From a checkpoint of a small mixture-of-experts model trained on Wikipedia.
Size: 11 layers, width 224.
Experts: 128 experts in each of 5 layers, 32 clamped SwiGLU neurons an expert, 4 picks a token, a shared expert of 64 neurons.
Training: a variant of Muon for the experts, 395M tokens, 6034 steps.
Below are experts of layer 3 (counted from 0) of a mixture-of-experts language model. Rows are named router (the router's row for the expert), gate (a neuron's input weights, with its number), up (a neuron's input weights, with its number), down (a neuron's output weights, with its number) and show model dimensions 0-223. Each number is 500 + 40 x the weight over its row's rms, rounded and kept within 0 to 999. Numbers have three digits each.
Before each expert's rows: "mostly gets" lists some tokens that are sent to it at least half of the time; "raises" lists some tokens whose logits its average output raises strongly, later layers aside. This comes from a sample of Wikipedia text that the model never trained on.

# expert 40
mostly gets: " on", " In", "ro", "In", " out", " pro"
raises: "sc", "st", "s", "f", "t", "sh"
router:538382448481454476456513500459508487484467497503484494511476458528470402561494494504524416460529559500551487497443493497508465535408574537466519475487535514477442507450432557554507470473574426499457461457482459490530459532511512518440517478477525430556476511506517565513525520521486561497469388528491500496456505490469524500513462531527501465416470529491495532480552507472422493463458566509436593486459537504443517546529498482497535468509492492439495566536413441547460516540502547516512532499525551518483450507523434484575409465476473559469571542560493493511513473535469543536425490509549520466568449484489496513488458493472484563450461537529534469474461534481499384522457
gate0:509497536503527485537449441488498492544526497539524507511510502559481405523453529530583513501509458484554536496570519520500441486499476535528524497510553477443509518564486568430450445540471462435471402517521476518523576466565566461487472473493496492513452532476499540481571506509475497503477526532466496497535533430446510526489432481539482455488540485531451492423573535465511559490397460526506531525504485565497482546492536446504460484463437478598502521442475571521540485503532500486497482492442565539471441533444483558528523512519516495538613539558468489515489485552420590449512454475509470519433392553471516502491445505462404532487465518493519490428519500588469512494498
up0:498559506425460452529448461447504515519513524528598471540519507510445504474505525510572506477495463500517552536500497585489425517429524526438502480499501479454498530528492537469498460471503491460505455502507467547487556532582547523494466492453528461573499514495519502494608577503499508486535530483433470414559559437468479488506455490529485449452480507455446521476602472538468518500502507552463518462529427484491467496485518541496415481470441482541596521508444520528466487539484475489513547508459559498457436628509478538490510504522536490517574547508413513524522466547444614548509464556580460448432444555517511550480445488504455511427526482509497546483510469526503486516530
down0:487465521469474479509472500498453488395415463534493561528467537501487586493536578454450553466584584429526457504501495482439495432548522445532399439551494486558519500436556501541438456428513476457494475457419590543482517464511551602430502513537534532555465544488481500441470509499541551538565479407590549498480489516542533506504459443515484475464500466534484481507491482454473470519480469443461488479479522509463505510532514545501514490533466556539514510464485506509510433524461447473487539450549457448488521529476500514510472473563484463533511481526449464509506489558451500489438584494532430515528489486475495431514571514430528487478487459574490493493488458480473427455521
gate1:474512532479574541411511509454506504439516461513505576442536491457503516601557478486483499416492595441493540489489416520498494526501567486510488445508521480533452520433543554538522423494478507516486497475545449457511474486495475474443458518557474440449525521547495502527493460577475480513477460491506466512551551534547596508519481502473476415487501419524499536511494505518436505546515541390466517556556506471454549516496578570502514517507511442443498488564484456496475453456432496447486543516509524546500548459501497495564568554476501476517534498465450573509497443507434468549481464490512465458587456512595529594452507503503447592503544498479519518494473527532469479500489
up1:546537469498477513553502533505481531480458471513458462477508570495529503498488491536515524566535491515522461543478453488459590481479476504493435454419508585490524574451452557555510568482416474464483444532530493520467587447508541565503481579434525492480517544519425507533455580523458490543497514440492598565523470477531483460474446484576514548454497528498518459552523488495495553515513559441438451520418483479550484546470532511547537514511467427580431387504529495506530499460523520448469498468507416502503414537519511505467445502504481489491566490498500491493507543479486447470560523485534478482586508446472518579489503515486560550449477486490527519453550507422485439512474
down1:503510508506498483523404437463464526513556454552496448545510508512503520461491476557544524529468529528435513372495514486488550482495488490460500436462433527544530558492590510478569504577483570503494443509491516485451510555521476561542494576469486515526435583542475523477608510456524456553509449471501483501485464457455547520548424452504552508513486551452539515561552543514565524486526454558514515510544488494507471488491505553491496505493577530476482451459490530453484504452565488460505475507507384527468534535536508516534514476521433482464507446497536494496493519438435487629511458524426527499417553455477537488534508497510536506442484529554476475528461594473455555487518
gate2:477463544469428544530526561512551499554476451548475500601503538406611499505510496421522503509485529551462562474489454491542405517411561514439525510459500473481529506481447452496500519461567500489554531472494425506482465549538489465495503531469524497489492472453592511482490501485566470450479486533508500486464488556524526510449478530518488465529475449469528553470538555517458487507502521532462585413472473469597518403485522523481513531535544471426478483480543463544506484419459537593499441516566543547526519452588463487514532504504485507484498517500466486540529441449541530496510565477531532467503471471458514532444486507545549533605475479406458437504479519522486491500491
up2:539454469494488527503499542516517465498548489489441508533537517469487541544508480448498448522541525502526504468498480470506493556490527449427473504452497433558491421453452423475489495505513553494530521462536431496462525554520497433477480471509495443432494503456544498585507484511524481488491511527496473498448461534518497483458523485518556408504490464500488540518569487575475508504557595490493550410517507450601554476497503553440559488549557507477443399475522500485484519443508553503494482541568462505487470490529553566517475467529510568500566571480560489592552474452487523448553469430514512505589445500438563551390521513484432540520459463512472442469562548536501520461458
down2:534406505460450581446474549445505438583512575484495561496503455448533467455571499497472464524493439550490462432470581518500506457544524513513545524475586472435500407547444502551434504523497563471569493583561482504549486458489528487476453514473474587420530460518507493504478497499480529524548519426462505489455529509531499445559490552524544480469501493492483450500529502471520505494521506450546512536554474533526518459404489490577456487537554467455549462469512539548559483527488556474523481558510457481525491548471578473434423500558532548460484592520563536531498474518443460428501456523478526510508500501501524487452494519518400460530515464501525511523516538470503443528488
gate3:519458461420459494505473423464541404482530528511462553495515487446487466449494525461532467504498512528529506422545508540532508462482489557461515428570473522516545488511563513433556459430494546493477434427495507544544520528548512491471509482568513497505488502528455564500507492463432492460423466522531554448464559399489501461504608550456456552468509435491618555522479495520511497485532451450547488420488501484505491539561482584476561444475503545464445477527572481535495483479531575454442512433518545545508459483589516503519494496479509509500527553487505572491500502489446462512456516501487552480591473498456546552565523476466508507547466532445540478522488552463483476521463
up3:604518496463510468528522520528586502465512486482543522474435483465491515532559520477471530545511541407506458444479502494492507465491524483523478452438555540488482557496526491432530428481555513503471540422537502489455452521497500537485476535480511547546524509516559512541598482446505493511483495504455560538386481532559476495506521476465423529529534527414519437567582410525553460528526495505448485450431528523535562464500451489554491481512445510475490448475448445494453498482492546427506464499439469546524531528559543567475464518509462427517517521467453535499508525558470576428474488545498544589578563470447501457504519529418516488504482540457478526496452462465547497532531
down3:518533411488484500497458460501557475482452538503405423459517516550532548538501479476470552431516438546548498470501531512479487524450504493470461520585479439495484517519482426480452481420533471500408491496521487542531482448536380499473522432496545494513522477571511523500487451513447449541548429553556498506438549476460491482518569496466491503441510516462460511469536443516475489499521529449501563497541546477436449511448469476530521516456436493464500578524494577545460517497494538478508575561485567522562489487520541523476436525514455523498509528442441560472455501505502529517452565494529453503433450536551513473481484463558468586567475444512530568433487522506586471476462
gate4:530491451550568525427484496489523450545392503532517428546423445519524553529479564592449489492560470619426501497508474544539436578429555518486533547481525468518452455492453574518569478492516430485497499510483553462503490408512479493488477532459498545485509479522516514416403469549451493524475460490493484476486526525506516532468522490426479438537522493480509519486497533490515493555519476480523437488528525482485417494513574511531487446523524537482450552541509451524528484533453507499518500470519536544485487470506510498506500542468573481529460533513476553551479471475536496513463493479482437504387513444498472412547523579454451592539532469459574483498474481534508574514532
up4:533497516502487440527417483521450520469538550475427477543485520451451540441578456448494523472562487432521464559458520510547534479421528480552532549515500484449490502482555554466564456502504512481478516530465555518537472466507469472474536488564495474498466497465499437521459471487489468494486523429483452558557465418524571501547500423524526480524581469484522559498445544503524586434515541471445513498560492553535530415529435597468477471514569431515478472446541559479468509548526491526520532524577533475472460495509514466525615504485450518468552422480528520490513565467517497477458514433434524540474457499508483512548481491424482469529524570535481517537517582502540509455521
down4:542514529540561531490543490472440425467438492478493491544543505490522464437484434464558458497457452533405460488457494569515474564469445549519476484434462505467480483534528540479528537548568510436565474458544482524511482557468491618534513496454498489579498498482507505425448603497441499531447481544536467529495509456510495541529491530446481476493524522500493452558487466544496477429511436506549501523451501517624478450477505496481594545528560468513457472498533539459509546430548503458519429455454476495546486520437485543484498529523455481481491427488608492516508458507484549543570529525487552471549553482501515559531508525493550452555480491501408497527488531533503514560510
gate5:548470486476455520468531540510499510466541484454473500526527483463549458579426580520524468527590483541520525463484441510461509425474465518506520441408511473522587422493439477512489476529512504450553442486498474497540475472503506511471467464482470492543530466526576549496474457541475525451515515516442557456527529520451462491473508542445492502504525502535561484462590528444498479532509554521497520533467509409478533485479523430520506471497560523497497426454475521510544538514491527441453511504536565493472551471495529479544390511495515618501529534513566554524525423481500551490463465470554496485553503537434542552492468518509395607440494436409486501470498552502519527573484
up5:603508420577492468466491567504489510515487522492455448536416522476452507478458573503537445504509499488507510478494443498534527480465438547455521511451483497443506501481472520488466488564517451516518482459514489481497474512495536528510486464469463483561482505525434536440524483577472506586551542449498541466448538548434436462435546526463549503486514491523488478475567435481512515551459556498521514564499550509423476546473565429557522482490457558502494470496542511482544504556505488449468576451525562459501513496428498514492410507575478567483519498523494508581490403502453490517494521470591466458535484552459551549485490473489391601490487480454526583455518530493474467490555
down5:425476519519469440533481573509514496513579487448513549465536501460471499464501541483461510502441507525553513474489460478557496485567464514459491537463542509463499524531476534471513493511448436531543479524428472482463514555536547548519457502456449472442452486544523528474468485495520472496524461473454489484467510517455409491403523509432526446538452547464558479480482456480516468427474507544513499436522524485425519424549491414473481588538459412494397466517418447533497514560503541507494473498513490541524504483538466523486508514521609461407501606453527499514504536497481504362527434446536505467528451539469524434528478499501489477491469472453477406534479516494515470469506
gate6:415490489540541469534464516476493497483478471456534494515482548498471515506566548476552493475532458496546507426477498413542455490441549517467598533467507424530471449546516592473471512468511493508559500547520603424493544518438472506453449509493488508548521474514510518518495545477449535529521484505518513513506495454548502552470523591459508529512557573487565527455465591451548493426446531401522509408427445516552468530486510475567521474531464538522473493509493530453433520551496508554527516508513525506476511521533460470462438519395502522562452553551544448461510536488478488575480512502440489593514417507555479428505508481477489464530491481557534470492458534488532441473485
up6:476488478565530485558430471462461576540482438482502505537526530466449452494529535490563535489531512510494575443435497498481467503468513492524529480481481473514419514472499526502444533506528485537431523590509554452484494514490540490490484466509555471567540537520518488540551528479481494509452468500469490555435460436594505513491435573494466549431557567510457576518532590505473548515470540439497511454478495425609499511533529454518488477488480529506499476569492502432506520537516481509501567498537493485520540555546473414443422462392485541519484559486529447458435556499396525551460451481505483511560462509520495429492532491437501518485516537529532474497437502475533505418449
down6:517533490546518523519442555554520524465478494433510465437504487509515474497536485477519558461488568495585444458540526491521490562517514561519429507531583442480533438451543480417484510496480444485501486488476517479482500511457491584543499415477484524517450461532495445515500488499531450478510459554496458517491489473499547450448504481546491500442508492465508469507529503513462491470491461497468420453390539540421481533589493468421538508483487464469480563501520454506509424523475507477441501392533503475463517515513527504470544513517393521448506557525493476464511555590599528567534405501518492502448538483561537535519486452558521528509416481552550494517451465510588534478561
gate7:565463532500555519410556473484538449522578464400427507531492521528430479514454526550500455512477512494480474506499464501491476507480499498470563456425493507513517508528469479505507534486463542539441417500553513493550412520530543482468530524514477488516479466539549552456424541460488443520570511602512501460503454447459517507465568469433513468518564511514482526471558488515494557507460503459465498410479524455541491548464558539501520533559577468494451465501493503420413486519495524500463484552518528570438543482564448579493449455450525511455508599567518533461544491474542496505453460544486545592456505549428491472541464511496501558514437475501532501531484543467514527488456
up7:530429541524517506455598464469433505487573476447485550508474523549422496467480481550468504434470485504451561495493448511494452543426499486546495441503498430492509523476495525475535522459450525455453501546552459497513523477575490515471607511517510476489477459524464539453523573411462489545504451541532511465472477456416477509501563466542522432505548537513468537606557504567491521538492530445514513506489496500577482557505517547447477532496538530527455570548516555481469502452516588466446547493470434578471500497585450551528467398489506507524541555493444485480588493512395460479494475531515512558501507505472564434493533481494529524496494451481465490494477541468480527508496
down7:551490439501497558522510527518516498490445546454492536533474498535552494536448443475547451566510501571588490491481495581477553545537489499487567504479533520448524492490478491588531507408554522508482469547477495450509503438553478471521484550469550478521462540527505475466490468580478517591523448598526487473487550410399503536500507514416505511525535494489449539559492518510524500569500478505564528450493548508545475524531536479510484473552460487442445503559522465531503485448441464526463514470557597435574558558472423492469499489539564425515456531526519471516493484494433496494508450481546504489500480484512452440466432493534579473540564480465550549450532469481461436525463
gate8:527465485471467451464498393514506526482570531538523456559508481534508548501419471487531497454527474546537509517526510476468517477469465569470432471488575479433514517466536455507499529469507507505470531491568503546531534585501518492454540441456545427444529560518467521496502503436467457461533512530502554580465454434482487446523532461566529504441516487523437508485527467567435499486503512508541490485454495453521418522538486522544506496457476500551518496511489528533546557564480586582452531502552482468500476508498488567512490422486485520507617533492487406534573446545463502448528471553455549458516451421448517508450454478539458502390571550552480471525517473516457508504483
up8:473444475464442429465532440494507506442614491512533496532397489474503472489520462541490493460474488517552457487512551411474465448464463554472490521496572442449514545484509458486532506478549525480487560466571506476514548531501561510431594444472531401504480547562456532474539490501483462445514462548519531563512469439541492450515523486518552477435476539532426538501511539600446486505491549503474475459483448537515424546563473491520507520441467479550533589526457501461514543536472565515497507537531446485522507538441505572452449455548469491521560534545521422520570429535481503437529514493502524480517494461499480485475514469518478476479549549575516472553523460509468483564513
down8:528531497518496364458547518476559463427561528483524391480500488493475494459460493544499507554515481467523521491465499553497468496520530480441491441485439566583462496540523526437477564530546524507530451455533486484466525531447531499527496492553471559458450518463524507471564524468594463457482464441527577497490454502545498550519472472538532583499477527487496471410514543487486524491552551511513530495479512463453521516505488458496480473445514460577530490497522504502570460512483573500598504535540464530544487471499548465490467473495515500509440471494462463436471568490592472520506461569442431551496510434540432468519521549486487470395511403451489497489488486592526503547531
gate9:546495470527539495541503581469528482545392550498476495429482509532476542511454539487442467541430483539538434487475423499470502500531505487451465496508466583542480532488508529446491526537563461397494521482504504539553510451491499521479476521496472453484429458504539516495455519586450547549490521493458504452491507443518510525456541391526527515510515552504487488516501453434576493477440536456505508517457536546518511484563539484534556520513569473474513488552409499483585534553444480458566529500525491500456488446531488454517445502434516475497461521561516550500474558496528423540582512453522507478535528515515572527486533560529476525428441499524457535451535582410465458580481
up9:533516510606491543508469578548537519514456477512552520491491557423498592505519527483508513459436432454431481476455573455531486535476498514472539470519505531557458478475536527483497502470513526473508501497509432477491442480489546449524553542482468487457525540493499542511355483502529472442525534492443544511501578478550634460488536585557514511539508534486493462520485545427533557493525575430481475461580494518537514493496514459503491459505563491533524501527424485454507521479467445488437478431461496457509555502538440524543561551475511531456553510474498433492547509517489486420465433535485504495452461488477531455517504502417443537548555518540527435455521504489436494462477
down9:464537505497459476525559504522532496484552526498473454483503545519582355455560548494504515485499522497450518612514489580561490518495506520480604513475445511559438534531496526556552471537481511477455521504554475502592526463458502469487481500515480525441476473440504580586447492480462551479507507533427542605528537497517472443524580530536467469486466493533513550474414512487595537549479487442442582543495480435497536479472479480520469414542503496437481511491474450462440515510550479501549508499501530475466557402498538461523480554489509532506516588461493535495455560437549470474507457432587488480538511529483561479517515506492497499496500500514512528486505509493506532526497
gate10:476508518537550454513487551525473504547500521514518520498457502440366557517517507462520560481507527515534503539519517444510454487531468518523499519509541530493424427513499543523463539547506514525521458418489544467526495497562493483484530466506469410569464515494460483490498460526448543463513527489422515563453549450575530507475488560467451487488444450498453434552464530535435494489507586442470448489507545518506433553494487518509534522562434568499480485521494565503428495486510495476452549475558488457583518506540492457519476589492487537478515501467511508477537498526418524515524495574555440557537443439537449503431441557393495577490467558511546510468432458587514501490497
up10:518503474501576480416438457478534498470482551521513555558428487427510596494562558548545417491490462489426522533455367434506505523504493545500404511500494558506489491457447478463550490448535474518441508512481437541535520447487529467555437476514482474520403547499507493435451482519479526499520495471515522497417530488530536511541474487581483491491500457522492539579485575508526513508526455487463532515513436545508508512477528561467466543499526538432490520531456481540529526440539484529525534497471577526493563465535497552596479533497512474447531412520511470506519513495427473448460509535483567402463476536503466521520546546506485550502510510531511447594478504509462532541512
down10:485475529451464444459519533574483504551523497494519435458490486471472445543545550495457506492520487435514575496474470507438557419561445478521483549431465446522417542450530481464504477454512508502509569499459507568468480440526462468568484535501471510543462587519521490540481514475491511461509557465462527496544510469469549486504467486502498487502505414586541466550463491550497511520541524474495431488442608514505497421539517574573534488412514496594566497464447474418557498418534470548464476513461505493469460506496518501509582490471486548481451467520504485464481476480541527478522546481434473528466500528497507538545487540446554566569533512535599465469503451473478562544459
gate11:510473513531443501544500520538501484467490436494444508516522514484469488494537519516562472502563476473481497519485537520630525473555521506475494487507484515466534459503526565482437444482545458454463478438454496493513457463494478477508584503529459536463462532482565478570531480547495495511403485518480493464487554426491570456482478560463440465390531485492447456452538526506534478422471501488441489487530547596503574516554553546484572460457503540498458583520532501460503499511490481556557482437468479568553488399497510490573475559462523508509588489488514472484493479473518496475497452428579515556585404504514545470467487458460444491569478488496510497516419533534554508523480
up11:440538482520547476514453518494505528486509533501498490472457456493487569519490469507531551469523527505515532511481586424455515497447478477522533517558528419581528476459462507514585498523470537543572520566492520505471438526444485420431462474497522448501521445457440483470426460483484463490562557496563485593469472526547495496483524450548527524520485447492520549517443558496509514540533476532482449570524485506560388445454433502503553506530448498524566463498458470538480538450475496449438520533549485500488506555531497531432586511514488449501449514506540534518527543524419381435498574505434501448478510503473523438558454566501521520537491512540490459548548517503500522485582
down11:467527565459598456522524513414539467570565458514452499509505490544529518501461532629532527489519516517484521475492502440546474446466539504537482538578506448538519562451442489440555541515401505479566494497553457555545506537519480442497599446481499498455522495489514482511505507510536535542455488542509574485560511526538504538465496483552518516483483495529518527483438548543451551488518520511402493528515475556489473466465440567517536533457473514505588458508533554480479473540474514476473457488518513462436527486525545423453517533487528418553464506538519473475592513544542452532452558503551511484471527524489525554517409509497440559482583522450493482439523494517460521430513
gate12:488456443520485438503467434449494475466496571534504517497522453559575527531563454582477520502511520470528547558480447418453535508521478525476514494562473590558585464511490613520492515489523496510467542472462533447526500586429501546490512481447545448521491436484460497574487530522500593603527522530499549486443489555505521479471497451499528497551510527462479520496454460473469526536457538596499534461477517436436463424468543464486597505503484536484480394454493443557535552536497524456503544482508468479525445513448444549531511457471482512464482431500515483464500543506533526515532535487479507494577507523507482513430577472478474520438448549507501475475527464439538481497481
up12:537511470539469433515513405465465492497482561492491523522532473538541489499481481567534463537468509446477543522477366522461516540506495500527420515568422532526582482499507542510539493515526502500453539487496505497519494523434475561492558512476510444503485453485457563466501450505494521572520511488523537467517476526447498464485589397496543483478533529496544564538497483529517542498459496536542505523501462450523517435472507459517504420442526466445507454538498446531565572635542543472552542452479449512483501523467503495537490399489475499439460461539506502498442518478555418516531510492506487457462522594476528579522584471523522564446488513514506469500568470422505432488477
down12:499507538521454490489509438515469602528500494479552510487488490567465527474526520456414483519521502412505517536534507451403516529515480511509520516512374542461514565543529558548482486524443581421480544509471494559522456464564458438535437496506528501516488507481449489661474482475472515447501527479476490382575531483508489560470533537526527487515492437475542523555509529508538456424551501454528465471518509478456490484500513528552543549558498557533494434525512540441468515364473479523474514471465544492397473466537522453480548479455464454537492484490522492524539447508532471528457486494528544448505473547476536509501460509461471462489493532464556475541530505489496554491521
gate13:429470509534505488492515474462528530471475463476540537505514498450475520527451518479539524563460521483475534454503506517496517447473578501574513435518514579510417557492523488511503543509484435523521491554530518589551450587537547546532511610451484474513426540450482628523513485508514479460466452476493504500436475548609526505506510457562506456461417446495483485573520491518514509397420528488464515503429523519519497466504513437496516492488485508460540501509415546480503498482546524522469508495496474452450558582507488510516402568494551508485445526493511457498442531502465496424523544540548476460509458489515572522414448529489544513453520565523533492502486475491465442541443
up13:482501483511472439520547420488448528534565442547458414495502514564511509493493453498489517462518503506500523504532514577401567597526474426463456534466471466434497564500492481492521441497476446513488493518504485476472520491492520503471500493513541523538528506531514468496471502467530563439547436490529557538507481492519451526452487485487513488445476538529511468508470472616436477457593460500546453433481439434509454477551461494514509469592463543508545471510580474500464515517501525528508626469505535478461523477542475448529536435521469505599471482514518511568452466467528498469564523487467623491492524477499525560492482460558535558504561494482456411523540538436545534477525
down13:538541482532456514441478572555457581505440574536530465519523489513564513427508461440454479495487503491484540451549476571507542531471414439478468439535456534461518474482483499481601508528625497539499492410509525448458520519498466490472479472493511512531504479522558442489421450506477458510524587578456503503462503529444458573531421563479480547494502531439405449436485450463428498604537488512447548502448494537484477576553468534477539493503447468528490460514530453527451549474483538587528493542555497518496476468474511513486505519492583503514493499424434534508473533471503457529499487507517543525470542486499448500484480465576504493492480510500451506510522450472530509489439
gate14:524509517466475498499464520476472516498469545500533421431524533559557473551471446505508525484526555496530486431467489604575514438486519577516465454484494480499473480436500506452533526545566492536442427468586505474486533541499520474446521468527505574492571502561524410556477564354467490460471505513461462473529504449481562491478505496514507515442511618494481589479497481486524516477496544471512489522519528488578529458569511532476557433490526495404485477464476480482465469516488541491520461486526563485518443482563491499499413512496482586507527496505538505469510520486483452529507439494566476481599459461495508494542413482538487519520472469528480459554420509573518509470507
up14:493441500506441517539507447415497580466479508503531444478532507517550494503531466479457529507492568443509536530445467593528558557530505543498517475499486492473412501479491479454548461468558518539461442534581416474457501558520515480491555523456541570512554484568516448520482569443490545402516436572499515510510509444535534495525510535530550546460461643485427513501538474550519445475527515473523515526505565479560534473576477503463567445520514474445474473501492454458418485471488534455499482478539563427475454480532471477487437507485443525495431489490530495472412522470468497472509475481556535513574464503517549479564496505549519495512488457499473508581436507502513508459518
down14:488499581485469539508502440547442445532557511540519500499395531489483528509575473428485468516497464567494574483524436469466449471513560483510430530516501519547445583486459520462423479550477466458507513458478520479540497436527430511478509559445468534501543431509507457509505505485515487523482536483534436458522486456469480487454532514532479557514433448541491482540557442466483496538498631537514458458439479478492539466519501514521490582479493503563470570472612544566565480512502480526490498503480465564557479467505487508512599525535425557444481462483506541448520510485490574456489522494426457507409502496511469552475526500398529438494541509508473483509461504462467539513476
gate15:459471508437460464518454517471539515515496568465539439443466519489472503571542527448538436512559495539509468541509528513464479462552561491473517542455495533561472463522450530446491557512557418529502414532514504440548543575529538484547423509503409523570517500452518513525536513501450484488496507544524433482447471479518494471511504479519545481476555472527459513458479559479508442491463463530530559434411526454522530429496459559517443492508522540526504509492449544442465464543481508498530385570571498469480504499480540477534546590427470475423557546504514517498528537441544521610535458494495519485539529453526491509503542521478500504438420471579573506454482498479488477511458
up15:543568476513502561459483578484497550515533592469523478411529547475542530535480500469546415497530485550512473526519491453444526473522563441556502500439519498558427394481483488527480563534448467469492470568471472491553512520540502538501499573458486499523558559487542512546527513499467572470482493483469495485454503544531538505566416452536496425488516394560488475439477574460426451467510462537511542458482553472451546431483441521501452501474530503536533463520445493424450435520546451469514461541527511460486550549497528438548498587520552523473482495532568511475527516445486507504553466503447480462540472428545501540482513520435472493448505504526545511497480486473506497485419
down15:473483447443505396533493519443485483447517556505500504483491527508471467508490444529487460539477527497431471512463573474516497498494530558423541467537549468525530509437508403431530477459577421482476539478547514485493516674488590468479533478457441433501497549500501573474498440521505503531448500409551518555476470503499482517482475478499520419489516521552483478527604484485497474430484474466504497479500464463510578527498465516544512450518514448460529545457469520455502483529499544518442594439490495497549487578509445545448451506478518559516509533541486474531455513485467497510459417552506479523548516496577465476444501522507501476471550501469504469491435461405480469518477
gate16:466440478622496485481542462445523411494489528487414570466587452482491448514452553514546513479500562479536502534473459563538557511482469436508531431578512545530493533467465459558519563487578505510454509515551483481506488578527466469498458436493467531502499444497581528501366494486536488524562432521478405467503470527472516556531503487515506430456529523480465536543575484464506561555448540500572522555505540435488467502485513543528525446514560507486435463538447499543517469448482551527511547453575512482460531488570464413519540479462555491513528490539446502485506505511534499502472496498456483499486469502467489458549505501498437488443429439458511474469507537504500530507507
up16:504503512505479504471507514498529531477519470473484539505531523430502522478506412507436488443476467433407467495421559482536510502475541556421563472518519572525472522495456583533581532446476501540502479454505507544499442439477511477479452488517526499577457444473569475460479504543492460480564511543512553532483525475457529527562398436511536501508528521479602580558473584502437532476479582527522490444521463470555469439450512476497509485508527525480501493478493518510470513479546469601518592488473436522560478511503455491516479418440538463533508470610481458472538531493512523551522548480469555478536439515510514456546519472438462466449529518513485478547535456516543542450451
down16:507500534507546443553493467474460497452548510482539517482467578478426495458548555447433470461467522448491488531481434531504433506467489473541505535482562515457517508487493483469401503502445489484485541525472537458507414502506551541431539601535483565480584487376489470445533516452524462394491480559553513460518507489536438497566629523474528474576522565511479510493511519530547500527497485529475556477485471507517452508500489589424517446570500521536519529462521474436427461523558555489532487459477497502425446491556495431500483469481514514496514426504555493473476481507547463552490545508486488411482525538478492527571501493513455527459468461469480507473519473562529484486518
gate17:485494482509491461424536482546498495463517459533531472508496486455504486592473539452435509493493550487475456500471508526546467450524466487467553519453536481474509481501523414488484490508517487533541565498445421535528445475554492547490462533536500485550547507524452453546610497493585497461520457492436570486463499574484451526517494593502444402532498402492495472418478452488464489520535510505368500506539549530437483519539481484453491498516554544513606512438513515464525437540450471553491504551564538457463597510512554457511471555507554590551473537532464500525530482485451542432527505467539513514547492544492460499469468558493468506509543560539440512472451472486520511503492
up17:474468503458522461516483427622479484517474541528518533538565455489562443479591537482507485427535529529493481521554531536549508522522454428458524447476494432529521399423490497501485518472501481499512555506475436448516412493538448544473427495475504457516522475451513448555489399522513455498491495596521521478579488468530463525447508526433496453450506516443516524452531505525535533476480507466506465507478484473558503496489499518475590513560532455533495465390456537514385555562502479498552520501482519533516510528492556543442506539454546547486547538523505551517474519517562542484515508503466545520581457510464468539528536597487489448534445522465532452466556487469503499527521
down17:565484481493572536501589435404564501477505502529546490533458575521454484426484488453461479475464485439492536492522536543501472570520478550446555552523464482449507518526537521494532443564527591518486533461481511412465438418439541508503436515448526471471516481549503533585494459487457495507490523422554497496500570498530399516477484559519455488461492459500484536510478584558470516527462437496481450498512530480453505538476499469477472482527582515572480505551499498485460529512490461508471420439558573507464528471530486544512507546442552507470542504540429506579476474481517516494490465484431546532519476472531486492501541546479578536485437577461469541524567459523491539445516
gate18:467410491494459482547507509470470433460432477442490463547461492491494472519556438585501479514561531487492481524536515494464494563445565471534552554518543551466537593535495460543510551494600414496458561476554522515434497525423476515545505505440499535556511509504510541488474584413486514548459463551479456529525487513560477533531472484520515515420433568475527508510537461489453488418494447550498573492406516532470524523491477454471550477569397511503490557524479514505467552534515503476504505490478522515462495526465478508544417454511514531532475504539498434530533505483456550469451499492489515461456415510485537477539441436529522446494490452522472428512464535456571559532528
up18:512430437512519497508479457474503431448541486443487471567521558503489557508523454553476447422517553492496510496431517510441523500443516453461536478549477531481503540529506482527534502496524461491443503530494527450446506576524525525527485504455568527572500480490477582461423521468521483545421441557483486575493508490534552527514494451539524563465475541548587516549533555602444484467554467470554545479451469473477513484456495462499543426597501538455512441525487554522485524504477438479547520456550465498458516536507441436495491401518443516506522483589508449523559489474456515532483535503439531381595489514493501487557512423544525511479511496513481476473468543474530520513529
down18:487534481515523458519539538428545514508509505505431506518514465480450511519505479516563577548482548519601488530485479509568520555466473520554391432465541499481542490417511453538502520532512514521502420541559439475452460542588514463503549476522540478496535465486524518364544470494431542516471445407572560456525460517503550507496512501473478496492489461568445439501510517477431514527461460551571492476478504569520537467478559470564472536468498490562510485538463530532601462587454486513500508470530502445571442463499474495559510523505542527499402494561476517518501518491480517533501472547466510517527544448506457477540465523467473537425528512520445546499465474455466547491534
gate19:478508476503445483531545409451546464462534511533509534484472520624478534489482469443479516520576476542485552553518545486531400493439429527469454471508557522502449492500532419478549505493502487539447510421577516509527455551586466402451569420501510490537468446546483466443538526533514526523509477553500537555495494545474496492542494440481533502480535537472489523527550521552486434491512500435502498465480442550463479493533513550459575470496503515521547561502516504497503434457571564521426537566522478505469492464440515500479551447467461431483527554486545492443450542453529479470501457554527563468572531527492563455476488511509505507486529524449556511579453512437454479471517
up19:478509433541511574539439498477483515495488451545446520475506498544479440500517520510524466519472485540462505587534532488502554468446435511500449506458470541536465595495495488556510475551523557510500465502526449480518410521465610424509475467544514470418494571505485470572604468519495477461501562487510509456486528526473504444549580439531457520457441443491566524503521555514466532399524507487510493435536515492461528532501478493489546508487538547472505482468490464498563505416511524539486533484570578510507473477455480544498520491621519501528493483472512496418489492494500407468461431557512488450560501474500534570533546529567480559518469509539492512443485522468451475409509
down19:488438532480557496463494578507472518467493478554537505537488489466491527487471446555446488481394501479512441534500516467473462472449455491521587538470534476485467482523490578499450485518506534463563582493464497466524520482492457517577435490501458506475491420521554454564557513558626568429492610480439480508498513551550533470501562443494441576540552479441450558474497432494507529460469519561544464542561482509498473528508510496464517445458514565415510444520532457481526513513486492502529562460468528540483508510483508522509540476479499510480546422495485555524533463459556507511478541447464465525527468482542529536498438539487540501500499463457457383475516443540521456554553